config.yaml
n_experts: 64
moe_layers: [0, 1, 2, 3, 4, 5, 6, 7, 8, 9, 10]
router_z_loss: 0.001
rope_fraction: 1.0
qk_norm: false
tie_word_embeddings: false
learning_rate: 0.00828
warmup_steps: 200
schedule: "wsd"
Below are experts of layer 8 (counted from 0) of a mixture-of-experts language model. Rows are named router (the router's row for the expert), down (a neuron's output weights, with its number) and show model dimensions 0-127. Each number is 128 + 32 x the weight over its row's rms, rounded and kept within 0 to 255.
Before each expert's rows: "comes before" lists some tokens at least twice as common just after its tokens as in all text. This comes from a sample of Wikipedia text that the model never trained on. Tokens count by the router's weight.

# expert 42
comes before: "-", "|", "\n", "==", "The", "="
router [136  81 152 100 137 147 192 147  74 174 131  96 186 170 168 149 140 154  73 107 135 130 170  86 156 122 106  73 151 218 156 142 152 154 117 140 116  66 121 159 115 111 125 127 158 133 136 164 165 176  77  45 140 141 127 177 137 145 145 153 118 103  86 145 139 164 206 116  54 116 112  88 134 173  78 118 131 132 142  74  74 115 163 119 138  90 134 121 138  81 181 161 130 141 115 109 146 135 170 132 161  83 133  86 122 134 147 104 142 147  92 146 123 120 145  96 161 104 169 105  91 171 135  92 107 100 127  96]
down0 [108  76 127 133 104 136 123  91 147 168 154 119  93 115 104 138 131 173  88 117  33 168 139 135 101  91 150 119  83 127 124 114 107 126 122 106 170 150 115 117 164  88  65 119 165 101 122 150 128  89 152 166 117 153 165 107  86 135 159 187 110 119  87 185 176 166 125 128 149 189 118  91 108  69 137 108 167 148  64 137 141 123 135 114 168  73 125  94 131 123 181 134 178 144 146 125 130 154 127 141 155 192 124 137 171 149 144 180 104 138  94 167 137  97 136 120 127 121  75 118 192 191  81 147 108  50 172  92]
down1 [122 154 120 114 184  63 110 136 175 153 130 118 167 169 181 124 148 111 143 106 150 128 117 152 168 167 122 159 161 126 167  73 102  92 113 156  93 125 129 148 104  78 125  64 169 122  97 171 127 106 218 144 104 142 179 174 152 175 152 149 142 117 104  64 142  66 149  90 108  65 171 184 119 111 138 110 146 192 163 144 171 139  68  95 101 107 122  76 143 126 125 121 120 131 154 164 102 183 132  97  94  91 115 141 160 186 103 114 115 151 132 133 182 154 149  94 123 132  75 155 156 120 130 161 175 131 142 123]
down2 [151 170 108  92 124 154  98 127 154  89 135 105 200 163 103 120  74  85 141 129 177  82 115 116  86 166  69 178  99 125 124 130 204 113  68 110  84 138 171 152 158 122 168 167 158 118 215 127 123 118 112 133 120  78 100 136  64 111 140 102 160 159 118 112 160 118 157 143 181 141  93 147 129 131 153 160 144 104 147  90 161 113 100 168 208 122  57 131 177 114 156 109 127  45 140 136 169 153 167 116 142 118 130 148 139  99 117 166 162 133 116 165  71  83 149  99 142 113 135 159 142 136  94 131 117 108 132 154]

# expert 61
comes before: "2", "1", "0", "9", "ed", "in"
router [106  95 167 112 155 116 155  38 112 184  86  95 202 105 125 128 152 174 112  96 162  84 147 104 103  68  90 165 147 158 195 189 140 153  90  93 115 152 160 190 126  91 136 119 152 125 134 129 143 141 116 123 132 161 118 146 107 174 149 139 110 105  76 140 144 179 142 125 100 120 113  80  83 136  84 175 111 169 151  68 133 104 115  81 151 195 123 131 146  76 153 142 145 108 157 110 145 182 137 145 123 155 224 108 112  95 109 139 106  93  95 117 162 123 102 133 146 126 150 163 126 144 100 112 114 117 123  60]
down0 [ 89 102 134 121 147 157 106  92 105 128 140 125 119 117 135 116  78  27 104 115 135 110 150 153  88 143 102 117 123 146 143  84  73 100  76 127 121 139 135 168 194 124 113  97 100  61 100 191 114 156 157 185 158 151 105  88  97 171 200  94  99 149 106 147 115 144 147  94 136  88 176  66 129  59  99 126 123 141 129 130 124 131  89 116 105  99 184  61 163 119 145 123 100 134 153  95 158 142 146 102 122 157 168 130 148 102 106 162 186 141  67 168 170 145  80 124  72  90 106 117 144 187 114 148 136 122 127 110]
down1 [158 142 123 175 134  97 132 102  71  74 143 157 108 134  73 132 187 112 172 132  89 150 102 103  99 125 104 113 119 147 134  83 216 127  97 133 141 117 189  79 122 142 175 141 127 139 139 141 135 157  98 120  91 114 113  88 103 191 139  97 109 110 143  99 110 145 123 121 153 132 133  57 187 184 155 125 114 112 144 170 188 152 161 166 161 174 180 111 143 123 208 150 137 152  35 162 112  91 188 144  94 151 137 122 163 129 181 107 112 129 108 122 106 181 159 139 103 164 152 115 109 142 118 146 130 191 134 141]
down2 [124  60 149  84 101 164 164 106 158 162  89 110 135  89 141 101 133 134 203 142 174 142 129 187 125 111 170 116 126  58  95  76  98 129 103 102 129 157  79 214 151 134 122 160 173 127 123 146 142 157  86  81 160 150 149 121  99 118 119 119 188 148 167 110 105 125  91 104 139 129 101 161 128 114 132 176 103 111 121 154 154 194 117 189 151 152 181  98 145 154 140 145  83  96 121 106 186 110 130 114 163 116 173  97 165 119 154 164 131 128 128  89 134 109 142 150 207 130 119  68 171 110 126  90 113  71 141  88]

# expert 37
comes before: " ", "\n", " The", " S", " N", " D"
router [ 92  73 119 126 131 136 128 128 129 156  65  74 171  88 148 182 119 155  96 135 158 123 153 118 115 102  99  91 169 162 163 133 131 163  90  91 114  62 159 139  79  95 147 112 155 130 149 154 119 116 104 121 153 159  82 158 192 157 146 153 145 110  97 125 150 148 182 104  54 118  80  98 120 172 151 158 154 131  77  98  96 135 187  77 159 137 153 127 142 117 158 134 158  83 118 147 125 192 137 154 179 168 107  90 131 109 130 110 117 170 100 168 180  60 181 113 146  86 192 165 117 152 111 121  91 121 173 139]
down0 [167 144 183 117  86  76 143  94 152 169  79 134 116 162 149  87 122  95 132 146 101 116 152 106 117 167 133  96 123 144 123 132 146 123  81  50 189 136 162  99 166 142  99 158 100 124  92 144  95 133 158  91 166 126 151 205 121 108  92  94 128 125  78 165 137  61 132 145 182 167  99  98 121 134  89  42  71 124 106 109 133  80 137 155 115  97  89 103 101 175 157  84 110 125 113 135 138 142 130 234 140 105 110 166 114 133 112 148 104 128 165 161  78 112 145  98 161  68 137 128 147 134 152  96 101  98 137 111]
down1 [132 146 109 180 132  90 183 148 158 113 170 159 182  77 116 129 146  14 102  97 146 129 126 118 150 150 140 135 151 189  85 125 148 119 129 117 115 118 122 166 107 207 131 140  81 118  93 170 143  93 145 119 137 100 132 201 167 132 151 144 152 142 138 152 108 146 153 133 143  67 148 118  96 125 149 120 139  78 129 103 160 111 182 143  77  97 110 179 111 167 152 116 109 144 124 148  99 148 151 111 173 163 109  93  52 109 177 163 190  78 125 128 173  83  88 130  85 126 132 125  98 112 143 116 139 125  83  58]
down2 [ 89 125 106 173 131  82 123 139 151 149 134  76 124 119 132 104 108 109 100 113 124 143 138 168  79 101 129 113 122  65 153 148 141 140  90 162 135 101 106 147  99 138  99  37 122 171  80  88 108 120  97 165 197 172 167 156  84 148 120  89 145  72 127 163 119 187 207  94 152 153 126 109 100 100 127 139 128 128 137 167 121 115 107  92 207 140 165  87 129 149 138 175 141 144 129  99 131  85 190  72 107 109 114 143 212 126 162 162 138 155  85 114 153 146 146 164 130  85  94 113 122 122 146 139 194  96 118  86]

# expert 4
comes before: ",", " |", " (", "'", " and", " B"
router [ 65 111 164  98 167 144 127 149 109 179 119 124 114 128 164 164 161 196 125  75 119 111 145  83 115  76  83  91 168 126 139 136 135 150 136  86 134 141 183 142  86  93 117 117 157  99 183 147  88 163 116 101 130 144 104 174 154 162 151 133 143 139 121 158 188 128 130  73 103 179  79  82  96 164 132 139 110 179  73 107 139  80 164 113 143 117 180  89 159  90 121 196 148 107 117 114 138 161 114 133 156 115 140  83 141 106  99  81  91 171 130 102 159 126 130 131 163  99 211 111  89 148 112 147 113 106 213 116]
down0 [161  88  93 103 103 138 152 205 151 117 118 127  64 116  94  92 171  64 145 126 179 151  91 114 175  84  86 128 105 125 136  97 129 119 163 204 130 118 108 103 168 161 116 172 140  91 112 134  79  99  76  84 165  80 138 135 143 123 148 135 123 121 145 139 157 163 176 126 104  96 114 120 136 120  72  96 165 111 172 129 112  99  83 126 161 149 109 136  18 160 134 187 182 125 164 126 100 137 103 143 117 151 110 164 105 134 123  97 145 153 162 142  96 157  84 114 158 188 147 147  67 149 155  89 131 143 166 153]
down1 [149 118 137 160 152  54 171  45 113  90 104 119  92 138  93 143 113 124 117 133  96  93  86 106 150  99 152 123 160 145  70 183 158 119 155 100 113 136  85 152  85 149 205 154 138 150 161 134  83 159 164 105  91  88 109 140  95 150 132 119  94 135 130 125 131  44 115 117 124 123 118 109 102 155 109 141 111 153  99  57 109 143 126 210  51 132 129 157 161 162 116  75  73  83  72 110 160 154 138 127 152 134 112 101  99  69 104 150 158 136 117 128 131 148  82  58 107 159 116  90 127 158 146 116 140 146 107  97]
down2 [102 106 142  51 163  71 180  52 132 115 116  95 143 124 142 110  86  87 163 113 165  86 144 186 124 160  71 136 107  75 134 157 151 107 113 135 161 106 126  85  81 162 158 170 164 129 165 110 121 129 101 151  75 128  70  99 122 149 154 113 162 126 131  98  98 154 105 141 126 132 177 190 123 107 115 105 134 100 143 145 104 104 154  69 149 198  85 197 124 146 141  58 152 149 170 174 113 135 122  84 128 142 103 123 105 145  83 156  79 125  89 137  61  86 132  69 116 147 116 120 108 134 144 165 147 146 140 137]

# expert 35
comes before: "|", "-", "\n", "=", "C", "S"
router [131 103 173  52 162 158 146  84  92 109  72  68 146 196 192 170 148 152  92 129 122 125 150 126 126 135 113 106 173 170 138 180 109 166  72 133 112  69 150 164  82 121 130 157 179 135 149 131 165 158 132  75 141 166 138 147 175 133  83 166 117  70  69 134 144 173 188 118  85 123 111 100 146 147 114 126 200 152 127  85 116 149 143 103 183 148 147 106 166 121 102 157 127 114 142  80 129 122 130 155 169 148  94 110 136 124 134 126 149 121 107 148 135 111 136  81 212 107 131 155 107 142 136  89 108  68 148 148]
down0 [149 144 124 154 123 113 158 162 133  71 141  84 141 156 166 115 155 108 176 101 156 178 162 142 127 152  84 136 138 160 140 152 150  82 106 137 131 168 196 190 166  94 113  99 134 158  98  83 162 147 121 127  92 136 125 121  93 122 129 116  77  95  99 162 138 104 146 147 189 170 120 104 106 116 130 107 122 145  96 136  79 102 109 124  85  88  87 115 132 144 142 184 182 174 160 177 113  57  98 148 154 163 101 115 102 124 130 208  62  95 124 142 104 164 142 152 117 122  79 238  98 104 120 162 172 112 117 134]
down1 [125  91 157 114 156  76 139  98  91 140  81 108  93  55 101 122 131  80 109 103 131 170 161 130 103 129 108  95  51 114  92 137 160 121 117  48 130 177 124  78 127 161 108 125 136 109 129 118  83 135 107 118  94 120 123 131 111 143  96 111 191 132  86 162 124 106  85  85 114 130 106 143 124 142 115 148  77 172 136 158  72 187 158 187  47 102 172 179 126 134 136 102 128 128 119  93 155 146 138 155 123 107 125 188 153 139 145 111  71 104 163  79 118 136 156 156  63 107 114 182 121 119 142  99  62 189 147 132]
down2 [102 105 158  77 116 148 150  66 152  78  58 158 129 118 108 145 204 150 108 129 162 175 195 183 131 116 134 142  84 113 113 142  85 132 156 116 105 113  91 118 124 133 130 151 108 126 123 145 136 136  81  83 176 104  79 116 137 116 106 143 163 118  89 109 106 157 150 134  44 171 105 157 100 108 149 158  97 146 139 201 116 101 102 116  70 138 186 138 105 191 115 126 123 106 112 104 138 176 154 127 108 103 150 110 103  56 171 155 112 117  83 103 152 142  60 132 113 123 161 140 113  84  62 184 119 132 149 171]

# expert 0
comes before: "1", "s", "2", "S", "M", "f"
router [ 74 103 171  84 136 190 162  76 113 147 102  55 141 100 126 222 205 176  67 131 140  90 156 102  98 128  89  92 132 174 152 143 145 171  99  81 147  60 171 160 127 124 188 111 118 128 153 133 148 165 106 122 150 162 114 167 147 143 112 127 140 147 116 118 144 149 174 125  56 106 108  84 102 120 144 128 113 136 130  79 100  97 153  98 169 138 109 129 136 118 129 127 209  84 114 147 127 173 154 111 161 141 111  99 151  90 132 112 116 138 115 121 170 106 152 106 179  88 108 117 127 146 125  95 140  59 165 116]
down0 [161 111 135 171 132 132 162 137 145 149 124 170  30 163 149  68 110 171 149 153 102 135 126 102 172 166 115 150 169  50 162 130 135 142 110 108 135 112 146 144 176 161 161 128  94 116 106 124 153 117 188 120 107 183 174 100 152  97 162  83 180 107 162 150 124  99 111 110 115 158  46 104 129 152 119 167 103 112 141 178  51 163 145 105  54 202 117  64 121 131 160 144 163 156  91 141 132 102 148 129 101 129  73 113 148 160 135 153 137 101 106  96 111 170 125  96 142 155 108 128 152 138 113 132 134 174 183 122]
down1 [171 138  95  89 142 138 127 121 129  88 149 103 121 114 108 148 190 140 117  84 129 191 137 138 133  78 129 117  69 117 105 101 170 110 119  90 105 114 125 152 135  92 146  74 160 184 135 101 201  75 125  86 141 110  85 183 106 111  66  76 117 148 140 162  76 165 118 116 107 155 136 183 143 174 137 111 136 151 109 110 134 160 119  83 172 104 174  50  97 116 151 139 135 140 189 133 152 110 169 123 118 131 120 125 148  79 147 123 130 154  85  90  89 183 127 173  75 173 195 119 114  89 124 123  58 107 128 151]
down2 [125 137 123 174 124 132  84 209 129 180  37  59 178  71 149 147  70  98 119  76  96 103  83 135 131 118  57  74 116 143 108 112 115 130  90 148 118 103 159 130  86  98 155  95 148 122 156 115  87 175 102 132  96 149 120 128  72 130 137  78 163  77 122 161 177 159 134 110 159  99 136 121 134  87 138 150 166 127 101 145 127 117  97 121 128 117 179 175  87 154 154 144 119 184 132  80 139 120 102 153 104 108 173 112 123 127 133 164 131 128  69 111 176 135 140 108 111 125 176 117 190 153 121  79 166 145 170 103]

# expert 50
comes before: ",", " |", " (", "'", " and", ")"
router [ 89  78 162  82 175 145 130 139 110 142 104  90 113 127 188 180 166 180 138  85 120 107 159  99 127  85  91  73 138 125 156 122 128 166 129 102 106 134 158 140  97 115 114 122 184  83 177 132  91 140 117 103 146 141 113 191 156 145 135 164 125 119 152 152 158 139 140  67  76 171  87  97  95 179 142 171 133 157  81 112 117  97 154 122 127  88 176  68 166  96 130 178 141 102 129  87 141 158 152 118 165 136 135 107 162 106 120  96  80 181 140 103 171 111 139 122 170 108 193 150  96 161 130 152  75 114 220 127]
down0 [ 73 142 138 177 115 155 163 139 153 124  97 107 105 143 120 125 105 170 151 102 182 140 138 191 132 125 132 119  98 102 161 112 194 124 144 153  76 177 102 127  74 130 108 136  73 123 105  98 207 106 177 123 165 107 128 136 122  90 129 104  81 122  85 112 128 189 155 144 133  62 139 112 125 122 100  96 153 105 146 104  27 126 191 112  66 130 180 179 100 154 151 169 128 139 139 102 186  87 136 153  88  89 115 166  80 113 121 129 136 102  92 122  90 128 151 174 135  91 131 119 145  59 157 136 134 142 168 124]
down1 [147 144 107  91 143 137 160 155 102 132 150 102 194 127 178  98 125 150 151 172 167 133  81 149 109 101  91 133  73 131 148 208 109 143  85 126 168 110 139 120 145 131 113 170 125  82 180 122 155 138 127 144 145 121 117 172 120 172 106 125  65 178 121 119 112 108 104 109 102 175 121 104 139 117 121 106 178 106 184 142  71 100  97 154 170 142 162  85 158 148 141  74  97  97  58  89 146 164 107 130  79  88  43 143  81  78  57  89 106  97  86 160 143  96 117 139 109 139  78 155 153 104 119 131 150 115 162 152]
down2 [144 119 133 118 123 166  83 163 140 198 111 121  59 140 102 138 105 128 154 158  93 171 114 124 159 109 113 141 162 114 165 108 106 141 207 138  95 146 102 105 122 161  74 177 167 136  81 148 107 102 120 151 102 148 123 131 103 170  59  99 114  99 163 119  87 193 163 108 165 113 170 135  73 117  83 124 144  85 177 167 183 158 113 173 175 102 186  71 115  66 110 119  77 124 141 129  95  97 112 148 119 114 128 181 146 150 135  83 154 182 174 122 162  82 144 147  83 134 105 110 124 143 151 149 141 129  89 167]

# expert 14
comes before: " ", "1", "2", "3", "4", "5"
router [112 130 135 101 166 160 136 115  53 166  92  34 129  98 122 204 195 159 122 127 165 111 149  88  85 135  92  97 200 187 156 136 150 150  90  87 126  71 135 136 121  67 174  85 168 121 165 160 115 150  85  98 158 154  89 136 185 114 127 130 136  88  90 162 176 146 181 157 127 120 140 131  97 107  99 122 123 135 107 126 102 113 153 114 160 121 152 127 136 122 100 133 140 125 125 142 124 162 192 183 170 143 126  92 144  93 100  78 162 133 117 178 192 102 159  96 125 111 163 122 120 128 119  80 131  95 151 103]
down0 [205 147 144 153 163 112 138 136 120  73 175 119 243 134 132 117 190 160  79 150 116 139 107 120 101  98 161 145 153 175 185 134 125 195 122 121 116 131 174 132 131  95 161 143 109 127 105 154 100 111 154 147  96  60  80 125 106  85 102 141  89 151 158 110 161 106 103 112 112 123 103 105 102 116 184 119 121 178 141  94 126 107 119  92  80 151 119  99 104  80 132 121 111 122 148 154 103 126 165 201 102 179 156  57 147 146 114 171 164 118 135 162 112 148 105  80 162 168 107 123 119  70  82 105 103  96 155 131]
down1 [184 109 115 140 130 126 112 156 129 145 155 128 118 100 101 132  67  99  99 134 183 142  91 126 136 150 122 100  84 151 116 124 151 136 143 115 103 137  67 161 179  97 164  90 165 189 131  96  87 116 155  88 130  64  90 173 193 130  84  95 144 130 136 111 157 130 181 164 144 133 127 148 139 136 159 118 139  41 129 136 109 140 162 157 195 114 138 129  98 115  83  68 171 104 122 169 145 112 125 107  89 149 172 150 162 145  83 174 114 166 156 125 188 172 131 156 138 128 140 110 212 109 125  91 134 169  51  90]
down2 [148 111  83 141 139  89 193 122 167 123 106 145  67 184 153  72 126 135 147  58 166 125 161 167 146 175 108  95 141 172  96 122 103 152 139 124 124 130 161 130 113  81  62  81  74 104 100 137 105 110 221 128 151 128 131 101 121 189 225 148 127 136 145  87 127 127 118 172 117 128 116  94 138  72 108 101 176 112 167 121 102 154 194 165 161 139 105 106 166 103 124 117 106 107 138 170 126 136  80 139  68 152 142 162 109 106 112 193 103 136 117 131 127 101 115 166 118  87 124 142  99 140 178 126 100 142 169 123]

# expert 25
comes before: " the", " ", " a", " his", " S", " T"
router [ 99  68 118 103 119 118 127 123  75 193  89 102 151 103 157 177 165 158 116 102 123 122 154  91 105  80  93 108 112 149 151 148 120 176 107 103  92 125 150 173  82  85 174  85 134 131 142 167 125 117 102 102 160 167 103 167 124 181 118 143 163  95 133 128 136 200 178  88  79 124  95  74 137 153 144 170 128 138 128 114  72 112 156 114 120 148 170  84 166 124 123 148 129  91  94 137 137 165 152 177 152 142 121 103 188 117  94 122 132 186  74 173 194  63 177  97 141 131 137 173 107 156 106 113  91 113 186 140]
down0 [179 100 133 114 122  96 142 128 196 139 123 128 149  92 160 182  76  90 101  83 125 101  96  74 120 120 146  96 126  99  94 128 137  65 126 115 129 149 166  65 141 129 146 114 127 120 112 161 103 148 159 176 106 100 147  94 122  77 128  87 112 130 148 106 144 131 171 176 172 189 103 155 184 123 163 121 179 108 119 163  46 104 107  96 159 148 137  69 143 167  97 207 128 122  86 132 121 115  88 137 184  99 106 163 147 138  81 139 131 137 132  93 119 162  94  71 157 115  91 146 163 120  98 111 160  72 183 175]
down1 [ 93 142 164 121 114  70  98 114 115 199 161 160 185 147  78 106 119 117 142 143 147 153 148 135  90 164 192  89 154  49 106 134  68 105 161 153 125  98 105 133 110  86 103 128 145 159  96 163  93  81 114 141  66 164  98 113 128 167 131 123 146 126 132  82  92 153  98 104 164  95 146 179 138 146 135 108 107 130 171 141 192 203  84 132 121 135 122 152 133 167 103 210 160 166 134 135 109 154  95 147  64 148 152 195 154 136 119 108 195 144 112 112 154 177 108 126 101 166 107 104 112 138 121 111 131 174 107 138]
down2 [154 106 112 129  88  89  77 106 182 151 119 160 176 106 142  92 101 155 132 171 123 124 149 101  29  86  96 179 107 131  78  87 165  96 112 138 139  85 109 108 153  76 155  95 113 154 103 110 138 148 146 123 121 123 195 145 129 163 114 114 122 120 209 176 104 127 110  91 113  84 109 138  80 137 157 141 138 116 129 121 157  84  97  88  86 111 148 121 138 122 111  68 133  79 138 138 112 173 128 125 103 137 106 157 104 116 150 147 178  87 132 169 126 203 103 100  67 138  78 169 166 199  79 100 111 155 135  98]

# expert 45
comes before: " ", " \"", " D", " R", " G", " A"
router [130  53 161 106 126 121 115 134 101 150 110  81 161  76 159 144 140 131  95 119 133 113 152 119 135  45 104 118 149 156 170 157 132 140  79 100  98  74 137 141  82  92 110 120 167 102 152 213 132 112 113 120 172 185  72 138 176 148 136 141 157 101 136 141 125 174 175  72 101 127  75 139 113 171 145 158 167 140  97 102  52 126 190  64 140 140 188 110 191 116 129 151 134 106 104 159 123 159 125 162 154 141 142  97 165 111 130 140 159 201 112 169 149  74 157 116 137 101 175 130 118 135 120 151  92 142 140 135]
down0 [121 157 158  97 140  94 105 147  96 124 135 154 129 112 184 163 103 205  41 107 110 121 107 110 102  98 149 100 113 146 141 129 125  97 101 104 152 115 127 100 122 167 187 186 120 134 127 111 113 146 155 186 147 199 118  81 153 150 127 156 107 127 140 144 171  82 104 136  86 147 115  93 133 101 125 121 121 140 124  99 156 175 139 153 109 198 125  98 153 151  55 173 115 132  96 148 151  85 178  92 140 154  80 130 178 163 122 178 146 180 116 163 125 142 152 111 169 130 140  98 191  88 210 109 166 120 189  89]
down1 [151 172 139  98 165 171 147 131  74 114 155 105 158 168  90  83 153  83 162 147 108 135 144 124 140 123 134 172 141 161 107 201 124 137 155 200 197  99  71 169 132 171 103 129 116 147 157 174 128  40 143 164  99 138  82 103 153 121 120 146 107 111 156 162 131 140 140 132 141 111 113 123  89 129 105 169 120 118 141 161 153 159  81  88 153 101 104  96 143 145  83  95 141 145 135 191  99 216 112 102  53 151 161 169 126  95 152 131 154 106  98 110 122  81 143  94 126 133 126 108  95 142 123 209  81 137  97 139]
down2 [117  98 148  96 126 171 107 133 115 102 144  97  79 105 155  94 162  86 118 100 123 115 111 110 118  89 138 156 111  71 108 116 111 191 129 159 166 136 154 104 112 170 109 111 160 132 146 115  73  87  84 103 100 112  70 145  72 117 123 111 163 139 130  94 110 215 148 127 139  94 132  95 141 135 178 186  80 150 169 137 146 160 141 101 168  84 126 131 131 139 114 151  93 100 178 120 124 169 221 111  63 108 186 121 148 146 154 132  19 102 117 137 141 118 108 153 140  82  93 153  69 169 121 138 134 153 128 161]

# expert 41
comes before: "1", "3", "5", "4", "6", "7"
router [109 134 130 109 152 134 170 125 119 155 103  53 155 119 148 159 150 143  75 119 176 124 162 138 141 133  98 140 196 166 150 175 135  96  94  93 110  89 121 210 147 115 179 122 175  87 169 120 159 159 103 129 141 166 116 153 151 155  82 189 151 100  74 131 142 138 206 141 147 143 119 130 126 123 113 137 149 190 111 119 122 119 143  79 151 134 160 129 116 119 173 136 205  86  76  96 199 107 116 143 119 121 152 111 100 116  48 129 136 148  59 138 148 156 173  92 166 100 154 152 155 153 150 111 112  69 129 104]
down0 [127 125 107 123 122  94 137 135 135 150 148 144 110 107 126  96 100 166 107 103 149 179 146  41 111 179 137 180 151 143 150 125 148 154 208 185 147  19 154 134 113 147 131 140 104  42  90 114 120 149 102 192 143  90 126 125 166 119 140  95 157 149 156 130 108 126 144  57  90 143 129  97 148 145 125 155 112 123 137  73 158 111 124 104  65  98 103 151  89 145  98 146 172 175 123  99 179 111 102 149 164 175 145  84 102 158 102 180 161 124  96 121 127  94 103  94 156 121 141 179 162  96 132  63 131 134 122 112]
down1 [155 123 201  67  75 186  92 130 139 179 160  78 107 124 147 121 139  93  86 101  80 150 119 199 109 157  98  89 133 141 107 169 159 151 146  49 122  95 120 117  93 115 146 123 160 171 145 110 171  57 138 178  86 111  90 122 141 105 127  96  73 106 105 169 141 145 122 215 134 149 135 130  95 119 163 153 142 136 125 168 110 128  75 149 136 113 161  96 164 130 170 118 105 141 127 134  97 153 113 109 121 102 159 166 116 129  96 159 128  71 117 166 140 135 162 111 142 168 144  82 111  82 158 106  69  65  92 124]
down2 [171  90 162  91 125 172 179 139 183 158 130 153 188  79 146 101 205 127 103 123 166 113 152 190 140 137  86 106  53 217 125 126 151 151 136 131 135 114 145 145 127 105 126 132 127 166 138 139 138 145 132 120 134 155 219 116 157 190 112  72 140  85 178 131  95 130  99 185 162 134 141 112  77 127 169  97 129 169 133 147 102 121 127 172  72  93 133 167 154  73 148 132 117 139  99 129 184 166 142 147 142 140 144 108 101 162 116  62 160 138 160 115 130 141 112 113 129 195 131 112 173 143  77 132 128 141 104 124]

# expert 44
comes before: " ", "\n", ":", " /", " —", " +"
router [132 108 131  98 164 113 136 107 152 164 113  65 194 112 172 190 181 138  88 144 150  84 160 128 136  92 113 145 162 156 129 154 104 148 116 126 103 132 112 139 104  99 167  96 175  65 126 174 148 102 117 109 123 148 122 147 196 142 139 212 128 123 104 120 153 145 133  97  68 152  60 144  61 153 148 142 137 168 133 119  51 118 138  85 142 171 192 140 116  90 163 143 169  93 123  97 138 151 180 169 153  96 137 113 142 119  88 141 114 149  89 185 143 121 169  77 165 103 177 166 134 146 123 128  71  99 123 139]
down0 [122 168 131 154 190 141 183 114 146 207 146 132 182 149 106 131  88 115 116 130 154 174  93 132  78  74 135 134 160 117  81 167  88  61 133 114  76 149 151 115 153 100 143 114 123 128 146 170  85 116 150 115 131 109 183 142 153 114 132 130 131  66 112 119  98  90 148 124 101 129 120 115  89 127 112 133 171 113 122 142 154 116 101 160 205 187 141 126 122 109 160 143 114 157 161 129 106 143 126 195 113 178 124 140 164 158 147 121 139  57 150 135 183 118 104 160  66 138 100  91  20 129 144 161  80 106  84 157]
down1 [ 74 175  74 158 103 118  91 137 158 115 124 158  97 103 110 112  72 162 103  87  81 152 150 105 126 133 140 128  60 172 128  88 165 113 101 177 157  96 119 110 113 137 107  67 119 120 141  99 144 194 171 146  81 174 139 174 129  78 157 117 150  83 132 141 183 154 110 111 103  97  97 183 118 121 191 137 118 150 144 155 127  84 152 151  80 125 154  88 111  89  86 143 163  98 127 103  99  73  85 191 147 109 104 120  66 129 137 146  75 137 139 115 177 169 153 153 148 124 103 137 137 117  85  69 158 138 144  69]
down2 [124 186 170 213 143 102 105 146  73 134  87 148 159 107 153 116 188  91 119 139 138  93 107 113 112 196 118 129 124 119  91 137 118  96 107 134 149 154 155 177 135  51  82 109 108 120 150 199 170 102 110  97 159 101 184  74 120 121 104 144  71 114 118 109 172  93 122 112 121 108 192  95 134 106  66 126  92 143 106 156 148  82 179 132 194 127 107 142 119  84 133 152 158 140 132 170 138 145 104  69 160 178 116 132  90 154 132 151 125  66 116 124 184 128 140 127 167 117 119 183 112  82 121 135 127 108 137  89]

# expert 17
comes before: " ", " the", " a", " his", " its", " this"
router [102 106 132 106 119 118 144 131 109 212 109  57 163 126 149 151 162 163  93 106 153 130 186  97 115 104  54 126 134 160 160 126  99 167 112  77  90 136 136 168 100  90 152 100 121 128 129 137 150 130  89 113 109 160 121 164 157 170 100 154 145 102 122 171 118 189 174 100  72 118  65 104  83 109 155 174 127 144 113 135  94  96 176 110 151 154 179 105 140 135 132 123 154 126  83 142 163 162 102 151 129 109 144 111 161 127  70 121 162 171  53 167 183  87 148  77 151 132 159 190 118 159 107  68  86 104 115 140]
down0 [121 182  94 129 131 136 110  73 130 122 181  60 133 162 118 102 154 118  92 166 145 146 107 109 144  79 142  86  95 180  64 112 134 134 141 114 157 136 145  86 120 143  80 125  78  99 122  85 159 112  99 144  60 124  80  80 124 142 128 108 120 151 169  99 121 132 196 162 107 122 145 156 137 101 160 110 159 154 151 157  52 171 151 149  52 125 119 116 136 164 177 152 102 102 135 172  84 159 114 152 143 167 151  98 172  98 150 190  80 137  82 105 123 133 126 126 130 118 134 166  56  69 137  62 139 152 137 153]
down1 [181  84 167 121 133 115 101 171  80 132  70 132 117 118 142 116 116 108  72 122 157 137 133 107  90 120 191 150 128 230 114 120 143 127 163 240 110 155  96 116 106  86  76 106  82 103 103 146 142 168 125 104 100 156 162 141 130 112 150 145 108 105 186 113 140 111 120 140 112 115 116 159  85 156 172 153 121 102 150 136 144 106 130 159 142 119 113 122  87 172 124 130 180 181 136  87 104 108  82 131 177 162  86 141 109 158  79 202 106 166 126 176 146 143 131 114 124 180 107 183 147 143  99 101 185 131 143 166]
down2 [176 170  95 156 131 118 181 147 156 129 129 128 118  84 115  57 119  92 130 158 186 139 111  67 137 137 152 142 120 163  25 176  85  72 110 151 143 147 129 111 104 110 106 158  94 142 132 213 139 107 183 138 123 180  92 119 164 117 119 136 127  78 153 122 165 169 134  98 159 145 149  50 148 115 156 170 129 152 122 137 121 109  97 112 117 111  54 103 123 167 103  37  67 161 104 129 117 130 101 121  98 168 124 154  90 148 103 101 162 127 126 115 100 103  93 115  72 117  88 135 131 165 145 121 158 111 126 114]